python train.py --d_expert=256 --moe_layers=[0, 1, 2, 3, 4, 5, 6, 7, 8, 9, 10, 11, 12, 13] --lr_router=0.000477 --norm_eps=1e-06 --train_tokens=573100000 --dataset="wikipedia_en"
Below are experts of layer 3 (counted from 0) of a mixture-of-experts language model. Rows are named router (the router's row for the expert), gate (a neuron's input weights, with its number), up (a neuron's input weights, with its number) and show model dimensions 336-383. Each number is 50 + 12 x the weight over its row's rms, rounded and kept within 0 to 99.
After each expert's rows: "mostly gets" lists some tokens that are sent to it at least half of the time. This comes from a sample of Wikipedia text that the model never trained on.

# expert 12
router:68 42 64 57 43 59 74 41 56 42 55 42 47 38 39 49 40 54 67 30 49 59 49 45 49 28 64 31 43 68 41 42 44 13 39 47 62 35 51 64 29 75 48 70 52 58 55 47
gate0:42 47 48 48 53 47 61 56 74 75 42 35 52 70 84 29 29 41 52 49 69 64 31 67 48 39 61 46 40 55 58 42 64 32 66 47 50 32 61 55 74 58 40 37 65 32 62 39
up0:48 59 66 68 65 37 33 56 47 65 52 52 41 47 54 68 44 50 76 54 59 49 40 62 44 44 62 58 45 43 48 60 52 55 66 63 55 69 51 68 49 43 46 61 58 37 59 49
gate1:55 27 30 57 40 50 59 38 39 50 40 40 17 40 34 71 48 56 64 10 60 67 44 37 39 70 49 46 45 64 47 66 62 42 55 65 36 60 47 43 41 44 47 48 57 54 48 42
up1:52 54 47 53 65 40 13 23 41 65 52 54 51 48 47 40 48 58 64 70 63 42 17 42 51 52 46 53 54 63 56 51 69 52 66 52 65 34 70 54 35 43 34 25 56 45 75 75
gate2:73 37 20 50 41 58 68 54 38 53 54 43 38 61 56 55 78 52 43 53 34 71 63 50 62 39 59 42 39 68 43 49 49 51 45 59 51 35 48 46 42 27 46 66 65 45 48 42
up2:38 63 71 31 56 41 48 71 47 66 51 57 47 40 49 56 37 44 36 71 32 43 42 30 72 47 75 49 53 50 43 49 42 51 56 54 26 67 42 59 59 39 41 73 48 71 55 38
mostly gets: " D", " S", " N", " A", " E", " I"

# expert 10
router:60 64 57 52 47 59 61 52 55 69 54 43 27 39 71 55 29 46 58 48 47 56 50 40 48 49 31 41 46 36 52 38 64 48 62 35 50 65 74 62 40 61 36 27 59 55 63 41
gate0:18 61 36 55 48 45 32 66 39 53 67 37 68 45 50 58 56 48 48 41 61 55 44 60 54 49 47 54 59 52 82 48 48 46 65 45 46 51 47 41 57 43 52 33 62 35 59 46
up0:57 72 41 37 45 61 50 43 58 51 56 46 64 37 41 55 36 29 51 45 46 43 33 48 58 34 45 42 45 49 60 61 41 42 49 44 56 46 37 37 45 55 70 39 54 56 31 44
gate1:54 67 60 48 39 54 52 39 58 44 50 47 47 27 45 62 54 28 59 40 64 49 45 37 47 37 55 60 42 54 44 43 40 66 79 54 56 58 52 42 53 58 59 32 57 49 52 45
up1:40 42 38 43 49 58 45 41 31 64 66 71 56 30 50 44 38 36 60 62 32 55 35 59 82 64 55 40 67 38 67 59 21 55 41 46 47 36 43 58 61 42 39 42 64 50 51 43
gate2:51 58 45 54 53 33 52 50 26 54 60 58 64 55 54 42 61 39 45 35 53 41 50 20 39 58 44 59 63 54 37 48 35 51 46 61 34 47 55 67 50 44 55 43 68 53 62 53
up2:38 34 50 31 69 64 58 37 72 60 40 40 53 47 29 50 51 44 66 43 50 45 40 46 49 30 41 31 65 41 62 62 18 48 63 64 30 41 49 54 39 38 41 50 41 31 54 47
mostly gets: "3", "1", "8", "0", "4", "6"

# expert 1
router:48 40 39 53 37 48 56 72 58 39 32 54 55 46 56 51 71 27 61 70 42 55 50 38 43 56 73 48 62 31 38 61 58 53 55 64 26 39 38 65 61 45 56 56 44 25 55 37
gate0:58 49 53 29 66 50 56 45 66 62 52 49 47 64 54 67 50 41 39 59 71 35 59 48 46 39 58 47 55 45 35 47 65 49 77 48 61 70 44 40 43 31 41 53 63 43 69 44
up0:46 42 56 61 29 48 43 46 38 54 69 44 41 64 52 47 44 82 49 48 38 53 43 51 54 92 43 55 53 62 62 49 54 57 33 57 60 53 45 61 52 47 61 52 50 53 50 50
gate1:69 37 40 44 32 42 47 25 43 44 40 62 50 61 52 43 33 46 39 43 58 29 71 57 53 58 28 24 65 56 71 56 54 62 31 54 50 63 41 42 43 55 73 39 62 36 32 50
up1:62 55 52 41 58 58 54 42 41 43 58 54 36 44 51 51 52 43 61 60 39 25 41 46 54 45 76 49 33 55 45 71 39 68 14 54 34 54 46 36 56 42 44 55 41 12 59 50
gate2:60 55 61 43 46 42 47 51 44 54 58 64 66 53 61 58 51 29 45 45 42 42 63 71 54 49 67 56 44 48 44 51 42 57 66 47 61 47 46 57 62 38 39 34 72 42 53 54
up2:43 43 39 59 61 49 77 56 58 46 29 61 63 57 74 32 57 41 48 46 34 62 50 47 48 31 61 65 48 65 43 65 49 44 54 51 41 66 57 65 56 57 47 44 72 23 37 44
mostly gets: " he", " \"", " which", " his", " that", " it"

# expert 13
router:67 58 36 49 42 55 38 57 48 54 50 33 60 39 58 31 38 40 64 36 50 46 34 40 73 40 30 41 38 53 52 48 48 54 47 54 54 61 55 66 28 19 43 33 59 38 62 49
gate0:47 58 41 59 55 56 50 49 34 66 38 43 43 68 51 32 60 48 42 59 49 59 48 31 47 79 38 54 51 40 52 59 45 44 54 22 42 52 39 54 58 14 50 65 53 33 51 46
up0:52 43 59 55 41 44 57 47 49 39 52 46 33 40 42 42 42 52 40 34 54 49 72 49 47 75 29 49 46 58 61 44 55 48 41 26 50 57 34 38 47 51 56 59 52 47 58 47
gate1:56 40 28 47 58 57 55 56 44 39 37 64 45 75 57 41 33 26 74 52 44 57 50 47 40 36 43 54 29 63 28 28 57 59 64 58 69 49 58 47 62 56 38 20 51 42 59 49
up1:38 47 43 53 47 61 53 45 40 60 49 58 50 44 48 48 62 46 73 59 37 59 59 61 49 49 79 63 56 44 41 46 72 42 56 49 56 34 14 57 41 45 62 41 41 53 65 41
gate2:60 47 46 46 37 53 55 71 42 62 53 59 33 58 47 54 48 54 50 59 71 51 44 62 55 38 49 50 63 65 48 41 55 34 52 64 49 28 66 56 44 47 41 53 28 42 89 66
up2:46 46 41 55 44 52 74 50 62 50 56 59 59 58 42 30 43 25 70 52 66 32 44 69 40 50 48 31 63 42 59 57 55 34 57 46 55 64 51 60 44 52 25 50 59 51 45 49
mostly gets: " H", "h", " h", " Sh", " Th", "ah"

# expert 3
router:38 51 44 62 47 38 52 70 57 63 42 74 61 46 47 51 58 43 45 56 43 51 40 45 56 53 39 39 61 52 43 55 23 53 48 51 53 11 40 70 51 51 61 65 53 72 52 49
gate0:39 42 29 52 46 50 64 56 41 57 30 36 42 39 50 56 56 66 58 66 58 45 56 62 50 45 50 49 42 59 66 58 50 61 56 43 66 65 38 29 52 62 38 60 49 48 42 33
up0:32 48 40 57 59 52 30 50 55 52 49 43 48 44 61 41 55 74 31 42 23 63 59 41 58 42 57 60 37 55 67 49 44 61 57 64 39 68 55 39 59 50 73 37 77 25 45 38
gate1:49 61 49 43 49 33 68 47 18 40 61 33 36 60 37 48 48 57 46 45 44 48 57 45 68 62 46 58 60 48 60 39 64 50 44 76 61 48 58 38 68 56 53 38 25 64 40 40
up1:54 52 49 57 54 57 41 38 25 71 50 60 75 39 46 35 74 34 44 67 42 63 39 47 51 37 60 66 45 56 68 74 40 47 69 36 51 43 61 49 35 39 61 58 61 50 87 41
gate2:57 73 58 58 32 47 43 73 51 50 54 75 65 67 55 50 50 62 29 31 49 53 42 53 46 74 53 51 68 44 54 47 43 53 40 64 31 39 27 48 48 31 73 58 52 41 71 51
up2:53 85 71 54 28 54 52 55 59 35 44 57 63 51 52 70 56 42 38 70 30 40 60 41 60 45 65 53 61 59 62 59 61 39 44 60 38 50 57 49 30 34 45 42 47 51 30 33
mostly gets: " first", " also", "ly", " been", " not", " October"

# expert 7
router:54 50 47 65 47 35 65 77 50 62 57 31 55 74 52 51 44 65 64 71 46 86 65 65 74 39 59 46 49 69 66 76 60 40 35 52 34 79 45 50 46 48 56 38 40 52 38 63
gate0:57 43 54 60 47 50 64 46 47 57 56 52 65 66 35 47 52 69 62 35 51 29 62 56 58 38 35 43 44 64 58 47 47 46 56 41 60 41 51 59 35 69 68 55 30 53 74 61
up0:57 40 49 56 64 54 47 46 54 49 49 62 52 60 43 39 50 64 45 50 28 55 36 34 48 38 51 58 30 25 69 47 33 40 59 42 38 45 62 61 64 83 48 59 41 56 56 66
gate1:57 43 34 45 57 34 39 54 44 52 36 71 72 64 51 38 69 45 56 51 53 37 53 39 49 42 51 63 45 43 41 46 43 63 56 41 59 44 54 46 50 61 39 52 52 54 36 67
up1:39 34 50 34 64 44 55 55 57 59 27 27 62 48 67 70 36 61 40 36 69 44 53 48 48 50 41 73 43 58 30 52 44 37 48 23 38 61 51 49 35 56 54 49 58 40 48 48
gate2:50 65 57 57 38 68 49 62 32 63 44 35 60 43 50 45 53 32 50 46 45 44 45 45 72 70 48 41 52 59 46 17 50 43 41 65 53 62 61 56 48 44 64 47 31 33 59 49
up2:51 81 40 38 30 59 63 62 28 47 39 54 67 36 61 33 61 65 39 41 47 49 41 63 60 44 46 50 67 53 33 42 53 48 43 57 54 32 28 64 46 66 40 51 47 53 64 53
mostly gets: "ed", "|", "\n\n", ".\n\n", ".\n", "==\n"

# expert 15
router:49 62 35 21 61 54 60 54 37 40 55 44 44 98 17 48 76 50 35 46 39 71 64 64 39 60 75 53 50 73 53 63 54 41 45 48 46 20 57 45 68 46 73 44 63 52 47 62
gate0:46 80 49 52 39 43 70 57 44 58 58 43 31 47 51 63 46 64 43 38 16 45 57 59 47 30 42 54 58 36 52 60 42 36 55 46 50 48 41 33 78 50 35 57 60 35 40 51
up0:33 27 49 59 63 40 25 49 51 39 46 23 69 49 47 47 38 52 64 50 68 72 55 29 68 42 65 58 48 42 34 45 64 47 51 58 59 55 47 69 62 76 45 44 43 26 64 39
gate1:48 61 46 76 56 31 57 48 52 22 44 64 50 36 62 52 48 64 38 53 45 41 47 53 45 43 55 38 37 63 37 54 43 36 59 47 39 47 43 52 45 40 52 46 37 58 61 36
up1:38 70 59 43 20 28 57 59 57 59 41 56 46 43 59 41 40 69 71 44 64 62 49 38 43 36 54 56 56 37 76 66 62 57 40 51 77 58 51 40 27 51 55 71 73 39 49 53
gate2:44 44 59 56 46 24 50 52 49 53 37 46 37 59 42 76 61 52 42 45 63 49 35 51 32 50 60 80 65 54 65 59 65 53 56 52 64 53 43 45 64 31 53 52 55 44 42 41
up2:50 47 50 57 49 19 38 28 42 50 45 59 64 60 42 32 43 62 45 68 76 72 45 65 47 58 44 63 72 50 74 62 41 50 47 65 47 57 46 39 46 49 57 31 58 43 49 37
mostly gets: ";", " |", ",", " and", ")", "),"

# expert 5
router:59 46 43 33 48 55 69 36 47 46 43 51 39 61 34 41 22 28 16 36 58 41 34 66 42 63 63 42 66 41 45 62 59 59 56 60 46 77 49 47 43 30 49 58 82 49 25 55
gate0:70 37 44 53 71 40 67 60 40 34 49 41 40 54 42 44 68 62 59 83 54 46 49 12 52 66 52 58 59 69 58 48 51 24 36 72 53 29 68 32 43 41 70 54 69 38 40 77
up0:57 36 66 44 54 48 43 45 35 58 67 18 29 60 48 38 42 36 67 58 57 46 47 29 46 55 59 64 54 63 67 54 62 51 45 56 50 55 39 52 40 42 60 59 60 52 52 45
gate1:55 67 55 48 55 63 52 46 58 62 66 43 42 61 46 71 40 58 40 65 50 27 57 50 57 61 54 62 33 61 34 32 44 69 56 71 46 54 36 63 37 47 51 35 51 43 50 66
up1:70 35 53 36 60 31 43 28 55 38 46 41 58 62 50 49 69 47 45 45 43 47 50 32 33 73 39 77 48 54 42 62 27 59 46 52 71 57 48 48 48 40 47 53 45 52 50 60
gate2:46 59 36 48 72 47 39 55 36 65 45 56 57 39 69 61 43 48 36 46 70 91 55 44 37 72 41 39 56 63 43 51 27 51 55 49 63 53 69 67 57 51 58 54 70 79 44 37
up2:38 10 43 53 55 43 60 59 44 56 50 62 63 47 53 61 45 67 42 50 23 59 52 39 35 47 44 64 37 56 50 73 40 47 50 51 53 70 48 50 27 28 47 39 44 53 35 57
mostly gets: "ing", " University", "ings", "ation", " government", " House"

# expert 6
router:51 38 42 47 66 53 58 52 54 48 45 41 44 50 56 49 40 46 45 36 57 37 75 61 54 33 53 68 42 34 56 52 71 55 51 29 44 61 70 49 49 46 40 38 49 46 39 49
gate0:46 57 34 49 43 57 37 43 49 43 70 62 41 64 58 58 53 45 33 49 50 42 43 51 35 60 47 54 49 64 33 37 33 47 49 67 56 40 52 54 30 38 64 34 67 76 40 22
up0:63 51 44 53 43 53 54 40 57 56 38 43 39 58 65 42 48 53 36 54 43 40 42 43 57 62 43 55 55 55 50 44 72 42 27 18 70 56 67 35 59 50 78 54 37 41 67 38
gate1:58 44 62 43 60 55 45 66 56 52 57 63 45 51 48 38 40 57 39 63 40 39 41 44 47 35 61 64 64 41 46 42 47 56 40 54 49 65 25 39 71 22 70 47 49 53 56 50
up1:24 40 36 71 54 64 36 70 50 58 41 64 39 60 36 74 50 55 30 61 52 29 46 46 33 36 52 65 60 54 41 45 50 61 59 47 43 43 29 40 59 49 42 46 54 59 64 48
gate2:56 51 40 46 49 60 48 34 48 55 41 47 64 47 63 48 63 23 76 52 55 49 42 60 64 34 46 52 47 44 36 61 52 32 35 65 39 26 54 63 46 63 53 52 44 73 34 53
up2:54 33 50 39 59 53 50 41 52 45 54 31 56 39 59 24 57 41 58 53 59 45 58 67 52 34 73 43 60 52 51 54 72 35 58 57 54 52 46 46 46 50 78 42 48 55 40 46
mostly gets: " found", "ular", " different", "ical", " Daniel", " human"

# expert 14
router:42 54 57 64 49 40 53 28 38 61 57 38 52 46 26 60 59 60 57 42 46 46 61 55 53 52 26 44 49 53 43 40 64 31 66 73 23 65 53 39 32 47 48 53 45 52 38 36
gate0:72 50 45 53 41 51 36 64 32 56 49 64 52 41 67 36 38 70 61 53 38 47 65 39 45 50 57 54 43 41 49 42 35 44 57 35 60 51 25 39 59 55 60 41 75 51 50 47
up0:58 42 31 48 49 58 40 53 77 58 51 47 55 53 68 59 32 43 49 53 48 68 67 55 57 48 49 54 67 56 58 57 48 59 47 53 27 39 50 40 51 35 52 29 52 51 40 70
gate1:44 67 40 43 36 43 52 42 28 50 52 57 77 40 63 44 70 69 44 50 66 47 51 45 47 48 42 60 47 51 39 38 73 59 58 55 43 46 53 62 45 55 58 60 73 15 80 47
up1:38 71 39 59 60 43 54 43 57 28 55 50 47 61 23 51 66 72 37 42 63 50 32 84 54 63 63 57 28 34 49 54 43 45 46 62 65 45 40 62 67 50 52 58 31 54 72 67
gate2:61 52 68 60 63 59 43 49 46 58 62 60 48 49 48 48 47 48 74 64 46 58 46 54 27 45 54 54 37 45 40 46 51 45 59 66 44 56 64 38 53 43 53 43 41 62 48 55
up2:52 46 61 55 73 50 56 54 44 68 56 32 61 49 69 45 36 47 43 38 43 53 59 48 79 35 44 48 64 24 36 44 60 26 60 49 56 66 60 50 82 32 58 52 60 45 55 43
mostly gets: " (", " ", "–", " T", "==", " t"

# expert 9
router:35 69 38 40 37 41 39 28 46 54 57 49 40 61 58 28 56 49 49 60 56 65 50 51 43 66 52 38 61 46 71 52 19 51 51 47 52 58 24 35 75 79 58 52 46 56 57 52
gate0:54 18 50 49 47 42 71 45 58 43 62 40 63 49 47 40 34 56 49 46 57 72 45 42 48 61 50 50 40 44 45 44 46 56 49 46 63 53 20 60 39 45 79 67 36 51 48 57
up0:50 15 55 57 42 52 45 53 53 21 44 47 71 50 53 54 73 37 59 54 63 51 51 37 53 59 50 43 49 59 40 52 39 49 57 56 43 46 38 55 48 64 69 36 38 50 63 30
gate1:46 45 57 55 47 47 51 56 38 56 47 47 68 56 59 46 22 62 68 39 48 58 41 59 40 26 48 56 60 67 53 63 35 64 58 55 48 33 46 43 46 72 63 45 60 61 47 40
up1:58 61 42 37 63 52 75 37 47 50 47 56 38 46 58 41 44 52 24 69 54 79 70 54 47 41 58 30 27 58 56 50 49 48 62 40 63 68 47 58 66 33 48 41 33 61 37 46
gate2:49 55 35 39 48 50 56 53 47 50 57 60 37 73 49 36 31 56 38 48 45 31 72 50 44 46 70 49 30 49 58 35 45 41 65 64 45 43 20 61 61 80 74 46 52 83 62 62
up2:68 51 53 44 46 34 50 41 55 68 59 57 59 46 32 56 51 59 49 63 42 50 70 61 48 66 41 51 34 60 75 36 35 37 53 46 43 76 53 46 44 53 22 37 64 46 40 39
mostly gets: " team", " League", " Team", " football", " election", " Party"

# expert 2
router:49 50 48 56 57 56 55 60 57 32 50 57 67 39 44 55 69 73 54 57 54 35 58 57 75 56 27 69 47 65 72 55 45 21 48 50 78 70 53 69 42 44 41 69 44 54 55 54
gate0:41 37 44 36 47 41 58 55 56 64 56 54 59 53 55 39 49 62 54 47 25 40 47 44 40 48 45 69 58 60 51 56 41 33 50 49 38 43 64 44 53 42 41 41 49 45 25 44
up0:76 61 34 64 68 52 53 53 61 49 20 52 43 35 34 38 71 41 59 71 58 61 40 28 38 60 50 62 39 52 48 54 51 78 29 42 56 60 34 38 56 46 34 64 60 65 42 51
gate1:44 43 70 50 55 28 64 45 57 47 48 56 58 60 47 37 47 44 56 54 47 46 31 60 47 31 33 43 53 48 67 30 58 65 51 51 38 47 46 57 57 61 41 56 45 62 38 53
up1:54 36 48 37 51 67 35 44 50 51 60 66 40 58 53 66 67 47 48 61 32 44 39 35 47 66 36 34 48 55 65 57 62 56 62 48 52 65 33 24 44 22 50 65 69 65 71 80
gate2:58 61 37 39 54 44 37 26 44 70 70 33 55 51 42 50 57 41 45 42 37 55 37 51 38 63 44 46 57 55 70 67 23 30 55 56 53 44 38 36 51 42 42 34 58 49 49 34
up2:37 60 51 53 36 53 45 49 55 49 52 46 74 54 54 36 68 57 46 27 77 33 22 52 48 58 55 33 67 41 46 38 38 65 62 57 40 47 53 59 65 31 44 56 29 43 35 23
mostly gets: " M", " P", " G", " V", " B", "v"

# expert 11
router:46 41 58 54 67 48 57 49 43 44 69 53 49 51 58 62 64 63 39 35 47 43 43 49 36 65 62 41 45 41 45 47 41 44 45 57 54 68 55 53 77 59 57 56 34 52 60 29
gate0:30 43 55 46 39 40 37 62 52 59 61 52 43 69 63 45 52 60 57 72 32 52 44 28 46 26 55 67 57 43 48 68 62 40 43 48 39 56 25 70 61 58 49 34 54 59 56 49
up0:38 50 27 73 50 69 53 52 63 61 62 35 65 57 32 57 43 51 55 44 67 58 42 53 64 47 44 55 59 27 65 59 54 61 45 21 66 56 37 36 48 61 40 59 61 34 44 45
gate1:43 39 48 53 65 25 58 53 42 72 50 45 44 39 51 48 59 84 36 58 63 42 73 22 42 60 68 62 76 54 53 67 59 45 53 63 63 63 39 41 71 31 54 53 32 33 50 25
up1:21 46 45 74 58 28 46 53 47 58 54 41 39 58 49 28 58 66 65 77 39 52 54 45 56 36 78 58 61 55 47 48 50 58 33 50 60 52 62 48 63 54 60 36 39 34 46 39
gate2:59 44 56 51 56 39 58 49 53 40 60 30 55 65 55 46 66 79 25 46 36 33 34 49 43 32 53 42 36 45 35 51 45 47 58 60 39 54 34 43 51 64 51 63 57 45 51 43
up2:54 44 44 42 34 46 34 36 40 38 56 42 43 49 31 58 59 62 51 38 42 32 44 30 45 45 60 50 38 24 50 40 55 43 44 56 49 67 64 55 62 54 60 69 56 51 57 37
mostly gets: " in", " at", " for", " on", " of", " from"

# expert 0
router:55 40 76 76 59 51 32 45 45 39 63 55 45 52 52 53 71 51 43 54 56 53 53 60 52 42 40 68 49 58 38 41 50 63 59 41 38 12 61 42 71 43 56 59 38 51 47 56
gate0:56 49 51 46 56 40 40 56 36 44 49 66 62 64 61 55 63 49 36 77 43 41 65 72 42 46 49 44 58 29 44 49 67 46 62 60 34 50 34 56 65 46 71 75 37 33 45 49
up0:67 48 45 53 32 57 34 31 52 42 57 46 40 60 64 53 63 63 40 56 60 50 61 36 51 35 57 65 53 50 92 43 55 34 56 61 48 55 48 56 53 48 41 58 43 30 49 67
gate1:67 47 52 62 51 60 24 41 40 46 56 36 42 43 56 54 73 55 32 25 47 59 37 44 39 35 54 42 57 58 86 53 58 46 46 41 72 56 37 50 56 62 50 55 75 65 45 57
up1:37 51 73 37 32 62 52 59 29 49 55 58 66 50 54 56 34 51 55 37 47 84 40 74 53 32 41 60 55 63 56 49 55 56 51 52 56 84 54 16 42 53 51 53 40 69 38 37
gate2:34 43 54 44 62 53 76 75 66 53 63 29 34 48 75 57 46 55 26 61 46 33 50 42 51 52 32 42 51 56 53 43 37 57 62 72 70 48 53 58 45 44 69 56 40 54 36 56
up2:65 67 62 53 13 51 44 26 57 65 55 54 52 45 50 40 46 46 60 45 56 44 45 43 50 48 54 47 71 45 43 51 62 53 55 40 32 67 53 34 34 19 44 60 48 58 56 32
mostly gets: " the", " No", " re", "re", " un", " Re"

# expert 8
router:41 55 62 37 46 50 26 40 50 59 34 79 53 47 52 65 27 52 47 67 45 41 34 34 27 59 66 49 51 38 41 40 64 65 53 56 64 22 40 33 41 74 44 47 42 58 39 55
gate0:53 45 47 53 56 64 69 46 57 41 62 47 43 54 84 36 37 60 53 70 44 31 62 53 66 56 60 29 46 88 41 44 49 45 57 54 48 72 65 62 37 59 43 25 36 53 55 35
up0:31 45 66 42 52 49 26 61 66 43 62 60 30 35 18 58 57 67 58 34 47 56 58 48 56 41 50 51 58 40 68 57 22 48 39 60 45 64 49 49 57 25 53 53 40 79 59 47
gate1:33 57 64 57 53 70 30 42 35 39 49 30 72 33 48 54 53 27 55 71 56 33 39 56 65 57 67 62 28 54 38 52 22 54 63 50 51 47 34 45 59 52 65 54 47 38 46 43
up1:55 54 56 53 63 40 70 53 56 41 34 42 51 51 64 52 66 42 53 44 44 42 52 43 61 39 53 64 48 66 49 54 44 40 69 50 65 60 60 47 55 80 55 46 48 68 75 28
gate2:75 56 36 49 41 16 52 60 39 55 42 53 44 48 52 34 36 58 46 60 25 30 44 52 35 47 60 40 58 46 34 72 50 46 39 44 46 16 51 54 34 48 60 47 55 43 40 56
up2:51 50 58 61 59 56 68 63 63 50 59 31 50 39 47 58 49 55 49 60 46 45 38 61 49 50 75 51 56 34 34 50 39 31 56 59 54 38 56 62 54 45 65 30 60 55 53 65
mostly gets: " Win", " Smith", " Black", " Star", " Brown", "en"

# expert 4
router:43 55 46 30 39 64 57 45 58 53 50 36 44 53 55 55 43 48 61 49 53 43 54 39 26 39 37 63 53 62 41 35 21 75 39 48 58 41 40 25 50 41 47 40 77 35 72 66
gate0:79 57 58 35 57 67 56 72 60 56 62 40 35 39 51 47 51 29 56 66 53 56 63 43 55 46 69 55 63 59 64 45 39 53 54 63 64 56 36 54 51 22 52 40 58 63 58 77
up0:32 70 34 53 42 55 64 56 53 64 68 46 49 42 52 63 30 32 53 46 53 49 55 55 64 22 52 50 81 60 50 65 29 52 74 49 39 44 52 43 53 59 70 29 37 38 38 54
gate1:39 61 31 46 48 61 48 67 27 61 54 31 54 57 50 56 49 47 59 68 56 50 61 42 59 28 47 54 45 54 56 61 30 50 75 50 67 53 29 46 40 72 57 56 58 40 45 58
up1:54 14 49 57 33 51 58 59 53 31 92 50 85 49 50 40 55 36 64 55 63 43 64 41 68 47 47 51 36 29 56 65 54 52 31 53 92 49 42 33 37 80 32 34 62 25 46 47
gate2:53 47 38 34 47 58 39 65 46 28 48 44 49 72 35 75 54 39 49 36 39 45 60 51 61 56 36 51 52 38 52 48 53 70 38 56 51 56 62 59 74 42 65 49 76 40 49 59
up2:61 65 42 68 48 66 61 41 47 56 40 67 32 49 59 51 48 25 32 55 43 58 40 44 42 64 53 41 55 35 52 48 36 34 58 50 59 68 37 81 43 50 62 42 42 53 59 79
mostly gets: ":", " l", " c", " d", " Sh", " ch"